config.toml
num_hidden_layers = 17
hidden_size = 128
n_experts = 24
lr_router = 0.00126
vocab_size = 8192
learning_rate = 0.00715
batch_tokens = 65536
Below are experts of layer 7 (counted from 0) of a mixture-of-experts language model. Rows are named router (the router's row for the expert), down (a neuron's output weights, with its number) and show model dimensions 0-127. Each number is 50 + 12 x the weight over its row's rms, rounded and kept within 0 to 99.
After each expert's rows: "comes before" lists some tokens at least twice as common just after its tokens as in all text. This comes from a sample of Wikipedia text that the model never trained on. Tokens count by the router's weight.

# expert 12
router:60 51 36 66 51 68 30 55 69 53 50 47 40 54 71 44 48 48 57 41 50 60 42 57 73 24 75 50 50 62 29 40 68 44 49 36 57 46 55 42 48 37 55 24 47 38 36 59 44 62 41 41 22 55 55 51 48 39 48 45 21 55 51 65 40 44 58 50 43 42 51 55 40 25 38 47 70 57 50 70 62 54 53 64 55 53 50 49 36 21 61 68 33 68 44 67 58 63 49 42 61 61 65 50 45 47 50 51 60 24 44 54 63 57 53 47 51 54 72 67 44 77 43 40 44 57 50 66
down0:48 40 31 69 24 48 27 45 53 52 34 39 43 37 55 64 57 43 48 61 37 34 47 63 25 40 48 45 38 47 36 63 66 57 72 43 43 41 51 48 56 42 35 49 47 45 67 61 53 60 50 36 64 57 39 28 34 49 62 51 51 44 63 53 37 54 27 49 18 57 60 60 77 40 24 57 39 53 45 60 38 35 68 42 45 50 49 49 50 61 84 46 43 36 28 38 49 42 47 64 59 68 62 50 48 66 47 45 61 53 62 54 50 51 38 44 41 56 56 57 47 27 43 46 60 38 31 48
down1:52 53 56 49 36 62 37 40 35 43 54 56 52 35 51 38 55 80 57 32 24 55 67 56 58 73 42 44 34 53 44 47 70 32 51 28 52 46 22 40 50 31 63 64 47 59 60 71 52 55 46 42 49 50 49 44 43 51 31 54 56 76 44 45 37 44 50 36 68 36 50 44 55 68 70 42 70 50 47 58 45 59 52 48 55 66 34 67 74 44 49 55 60 43 50 52 55 59 43 71 62 37 62 71 61 61 32 43 51 43 53 88 68 70 41 50 49 59 42 39 43 47 54 60 39 58 56 44
down2:45 64 64 60 52 41 35 38 52 50 56 48 44 57 61 19 51 45 50 40 59 51 45 23 74 52 48 44 31 48 29 37 36 50 51 32 50 51 45 58 70 74 58 59 24 53 43 49 63 45 44 46 39 38 27 63 49 43 31 41 57 45 35 56 42 45 53 52 33 43 34 58 53 55 48 71 52 59 57 63 40 50 44 43 28 74 31 44 39 30 57 49 48 56 39 50 54 50 54 60 39 62 56 25 39 72 25 56 46 27 45 36 64 48 53 67 50 45 48 76 64 56 69 66 43 45 45 55
comes before: " by", " in", " to", " the", " on", " as"

# expert 19
router:33 47 39 73 50 62 55 60 53 47 55 43 60 70 49 51 62 45 58 73 45 51 71 42 65 47 55 41 62 54 54 34 64 46 29 40 49 44 38 43 62 57 52 41 56 45 55 55 39 38 34 38 52 56 70 33 41 53 51 68 50 63 51 56 62 43 51 69 48 50 41 58 42 51 34 50 58 42 38 50 59 42 42 69 57 36 31 18 49 48 73 43 46 46 32 60 48 53 53 62 45 32 67 60 44 61 42 23 62 29 51 42 72 43 32 54 34 64 72 75 72 46 22 36 56 46 39 54
down0:40 62 48 58 40 50 53 45 34 66 46 47 33 43 58 52 47 54 48 74 38 33 57 39 53 32 41 45 56 43 47 58 38 49 61 43 50 51 52 64 44 45 67 48 60 33 76 22 62 57 53 61 48 33 46 41 54 78 41 79 60 53 69 26 39 62 40 48 47 58 61 40 53 53 28 48 72 57 23 53 51 33 36 48 54 50 31 42 40 46 60 63 49 47 42 65 55 68 45 37 33 53 64 50 65 45 63 72 40 18 37 42 55 64 61 57 33 35 47 52 57 41 62 48 33 60 39 47
down1:55 38 29 39 51 57 62 47 55 67 58 47 59 60 52 40 54 51 41 48 43 59 46 73 55 50 60 48 75 51 33 55 62 60 54 61 56 75 41 49 48 27 44 40 52 51 34 22 58 39 64 53 74 64 52 43 41 42 40 41 44 60 51 67 57 27 69 38 40 58 64 48 39 48 50 58 51 51 56 42 58 35 51 50 35 39 49 48 63 56 70 50 61 32 49 59 78 25 34 23 36 39 53 39 63 39 49 35 70 40 34 55 45 58 43 42 32 35 73 54 68 43 29 38 54 49 38 57
down2:19 41 57 50 56 25 83 56 54 56 69 74 51 53 33 52 30 32 80 43 67 46 50 67 39 38 66 43 49 57 49 53 57 40 70 58 68 42 63 48 62 39 57 65 55 52 58 45 72 57 59 52 66 42 58 49 47 56 49 37 59 70 27 39 60 42 53 53 43 43 60 48 35 70 53 52 46 51 47 60 49 45 49 49 30 65 76 53 55 59 60 60 45 47 50 50 36 51 41 48 43 45 42 40 40 49 63 51 49 51 33 47 60 56 48 47 78 43 49 31 41 61 19 45 43 50 30 64
comes before: " the", " a", " his", " its", " their", " this"

# expert 17
router:56 43 45 43 61 66 41 73 40 62 41 35 53 61 74 47 75 44 44 56 45 47 50 31 71 45 60 47 49 43 44 33 64 25 60 36 45 56 47 33 60 41 62 35 49 54 41 47 39 39 39 53 59 60 53 26 39 39 46 71 46 60 36 47 50 58 66 59 52 46 55 58 43 20 42 43 60 55 55 38 64 65 61 55 58 74 46 37 39 43 73 51 50 55 46 41 60 52 70 77 55 71 68 56 37 53 25 35 41 41 30 55 53 45 79 44 62 53 64 54 48 41 39 39 52 38 52 60
down0:54 44 51 52 50 86 40 46 52 24 44 57 64 73 66 59 49 62 37 23 40 41 53 35 55 44 42 40 57 51 40 46 74 55 63 52 57 43 46 25 57 40 38 58 39 53 44 50 49 54 55 43 20 57 42 41 62 65 50 38 40 38 57 54 74 32 40 36 57 48 44 74 37 48 46 38 47 47 69 30 72 45 36 58 45 40 61 52 67 48 50 54 45 39 62 47 49 53 58 65 53 37 51 71 51 26 41 67 34 40 36 60 46 46 32 43 43 52 48 50 39 48 42 49 56 28 74 67
down1:60 35 64 81 67 59 56 64 43 41 46 32 40 25 72 62 53 47 40 62 58 46 49 43 55 58 65 31 66 35 72 48 70 55 57 59 44 49 41 52 62 44 45 50 47 52 63 50 64 65 23 56 44 58 33 63 56 31 41 39 42 54 43 60 48 57 51 36 46 50 52 43 54 38 79 51 58 40 42 58 53 67 48 40 33 52 56 58 38 50 78 52 46 61 62 47 54 50 59 70 46 31 48 39 50 48 56 55 41 64 65 43 56 56 61 38 88 44 62 60 67 63 18 54 47 59 49 61
down2:47 34 43 50 63 37 29 41 36 71 42 41 26 40 45 58 42 44 51 35 64 64 43 56 40 25 51 66 36 63 69 62 36 52 43 60 35 40 51 51 51 40 54 78 60 80 59 38 40 60 61 44 71 60 50 55 55 43 27 60 66 47 48 55 63 55 56 64 69 51 37 62 56 79 48 54 32 51 66 46 70 39 42 63 70 43 73 34 47 69 37 29 44 60 52 46 63 48 41 43 44 58 61 51 62 45 55 40 68 54 48 61 45 41 47 62 55 48 41 53 59 54 56 76 46 45 59 40
comes before: ")", ".", "|", "–", " List", "/"

# expert 3
router:47 52 35 41 54 52 32 61 59 59 64 32 74 70 57 54 56 56 55 60 50 64 58 36 56 44 69 29 44 59 49 31 46 47 59 51 63 52 43 42 35 50 62 41 35 33 27 28 47 35 45 44 41 42 55 38 70 62 57 56 49 68 35 50 52 65 73 39 47 54 61 39 49 41 52 49 72 45 48 48 71 66 51 37 44 74 53 43 61 61 76 51 61 61 50 55 49 49 49 61 53 41 49 65 36 31 31 33 75 31 44 53 76 41 53 44 43 61 38 82 57 47 49 50 36 38 54 50
down0:69 71 56 58 46 45 46 36 42 23 36 65 51 45 47 51 48 55 64 59 53 62 41 66 47 61 50 37 28 43 46 36 40 59 69 45 55 35 43 50 39 41 52 49 35 56 46 72 37 47 58 71 46 56 39 50 66 57 68 46 48 47 73 60 62 70 52 55 61 55 36 45 56 34 54 64 47 47 45 55 45 36 66 41 44 33 66 33 17 55 49 47 57 48 64 29 41 54 50 40 43 79 26 57 37 47 35 35 40 38 42 61 55 29 58 34 65 55 55 26 44 46 38 44 70 53 58 29
down1:44 36 36 44 30 25 81 53 51 79 69 54 70 43 53 38 37 48 42 21 36 43 53 59 54 39 27 55 51 52 63 70 45 42 42 56 54 48 22 49 55 28 36 67 54 33 50 53 49 53 29 39 45 45 58 49 38 50 44 57 60 43 52 57 34 45 55 48 46 52 55 73 65 32 28 27 40 60 69 57 62 52 44 51 42 41 72 50 57 53 53 28 70 59 55 52 75 51 36 49 42 45 54 39 32 54 71 62 49 43 50 59 43 37 42 45 40 43 44 38 43 42 55 44 54 62 48 61
down2:30 67 46 57 53 35 49 48 44 33 46 58 41 53 35 60 71 48 46 47 53 49 44 46 14 35 45 44 63 50 52 34 58 64 67 48 45 47 56 43 57 77 52 64 48 69 40 50 46 30 47 20 30 56 43 67 59 47 44 38 50 40 51 41 44 52 38 69 57 61 55 23 68 47 66 33 51 37 42 38 27 57 55 58 69 41 50 38 39 47 38 46 38 72 60 48 64 61 65 54 45 46 60 50 40 32 55 43 46 79 67 42 68 74 39 35 59 59 65 47 58 50 50 34 52 60 50 47
comes before: " of", " in", " time", " to", " year", " for"

# expert 21
router:52 61 41 70 59 81 26 68 33 37 47 41 67 51 63 36 60 31 49 55 53 67 42 58 61 40 67 40 33 56 47 34 49 50 46 51 52 54 52 52 51 51 62 31 42 50 40 44 44 44 39 64 32 47 61 25 42 51 71 59 38 45 49 51 28 41 53 58 37 54 38 42 69 22 45 73 38 52 43 38 44 52 64 59 53 73 47 53 53 57 65 41 50 48 31 58 42 75 51 48 35 48 64 56 59 53 50 22 44 27 62 57 58 58 72 62 38 61 58 58 66 50 35 61 62 43 54 62
down0:77 72 48 35 50 08 39 32 47 68 58 64 56 45 65 50 44 38 50 38 39 39 50 57 30 52 43 51 48 81 68 45 55 62 52 47 70 43 55 50 47 37 23 34 40 41 49 47 67 54 58 46 46 49 57 50 42 62 55 51 67 61 58 46 62 50 59 68 54 59 53 68 62 57 52 43 48 45 52 59 49 26 64 64 47 69 64 55 49 53 24 57 52 48 61 53 52 46 76 35 33 50 60 60 34 48 57 51 34 72 53 34 52 49 61 66 55 45 42 46 45 61 53 61 46 50 82 59
down1:48 51 61 52 38 19 63 46 43 52 30 56 39 31 45 51 68 58 30 89 47 59 46 27 56 54 71 63 49 32 44 50 43 53 37 45 42 61 29 73 57 44 55 42 51 67 55 51 48 48 49 59 40 34 36 71 45 41 46 30 62 44 52 44 43 44 51 62 53 50 48 55 37 42 38 40 61 36 76 57 35 40 52 63 42 47 48 38 44 50 42 28 68 56 36 49 52 44 41 39 40 51 50 48 36 56 59 46 78 65 65 60 42 37 56 59 63 57 66 38 61 38 45 46 42 66 45 18
down2:68 60 49 60 56 51 46 42 63 75 45 52 61 52 50 61 48 22 43 57 29 65 33 66 54 59 25 61 51 41 22 28 45 42 48 60 56 35 39 62 66 27 49 52 36 17 59 51 51 45 51 60 40 62 44 38 73 54 59 61 48 42 44 49 53 71 61 49 67 58 45 60 42 49 44 32 62 56 43 44 40 49 38 32 40 42 53 53 64 46 37 63 37 40 45 34 45 49 47 51 76 53 77 37 60 69 48 68 72 49 53 34 69 58 41 38 58 52 55 68 50 50 42 43 51 57 46 57
comes before: "-", "|", "1", "0", "19", "2"

# expert 11
router:49 51 46 47 50 66 64 56 57 25 42 40 52 55 63 46 46 46 40 62 48 69 42 53 58 32 49 52 54 60 34 50 72 49 62 44 56 39 44 35 33 44 45 31 41 35 46 17 40 62 32 45 32 58 52 35 65 47 49 74 19 41 55 78 49 58 55 63 53 32 45 40 36 43 49 77 46 61 44 41 57 56 55 65 43 72 51 60 59 46 56 53 45 54 45 38 53 52 46 66 44 67 71 48 56 45 33 45 42 30 58 69 61 46 40 42 41 44 55 78 40 49 44 45 55 58 19 65
down0:43 29 40 64 44 42 54 55 40 40 48 66 45 50 25 30 65 61 40 65 49 49 39 29 57 45 53 52 49 41 43 58 54 50 61 72 51 41 37 56 71 30 53 39 57 33 58 40 54 83 48 68 53 50 63 40 69 50 45 31 34 54 74 54 44 49 57 66 27 51 48 38 48 71 16 57 38 47 56 58 43 31 48 50 49 69 51 32 52 49 55 48 66 36 47 53 45 64 40 49 27 47 57 27 60 43 27 50 67 40 46 64 40 59 66 59 46 49 53 68 56 39 50 55 59 59 32 54
down1:66 52 59 47 38 69 35 51 47 50 54 27 50 49 50 58 43 58 37 53 78 42 60 62 50 38 30 59 25 38 50 60 36 43 41 41 46 65 58 42 30 46 44 45 64 50 63 65 62 36 44 43 27 53 54 35 38 61 45 61 44 46 43 55 52 29 35 60 46 46 40 50 62 41 55 39 43 35 53 62 73 38 59 56 64 64 61 83 41 43 61 62 40 43 59 53 37 52 67 38 37 55 52 30 52 42 45 43 39 34 67 49 73 48 15 32 54 49 44 54 51 48 41 69 56 42 29 71
down2:70 51 45 47 49 46 67 40 32 43 54 40 39 43 49 35 30 64 51 53 25 43 42 21 48 27 44 48 44 56 63 49 71 42 53 49 50 50 65 43 15 52 50 55 62 44 46 52 58 43 50 62 54 42 74 48 45 50 73 55 63 54 58 62 56 47 61 68 64 46 72 66 60 35 24 32 64 52 49 47 52 50 42 68 55 45 53 82 62 47 42 38 50 47 52 32 36 39 46 60 39 55 70 58 39 38 55 54 41 55 68 43 26 55 33 49 36 63 32 70 53 45 49 37 61 58 39 44
comes before: ":", " |", "\n", "s", " information", " by"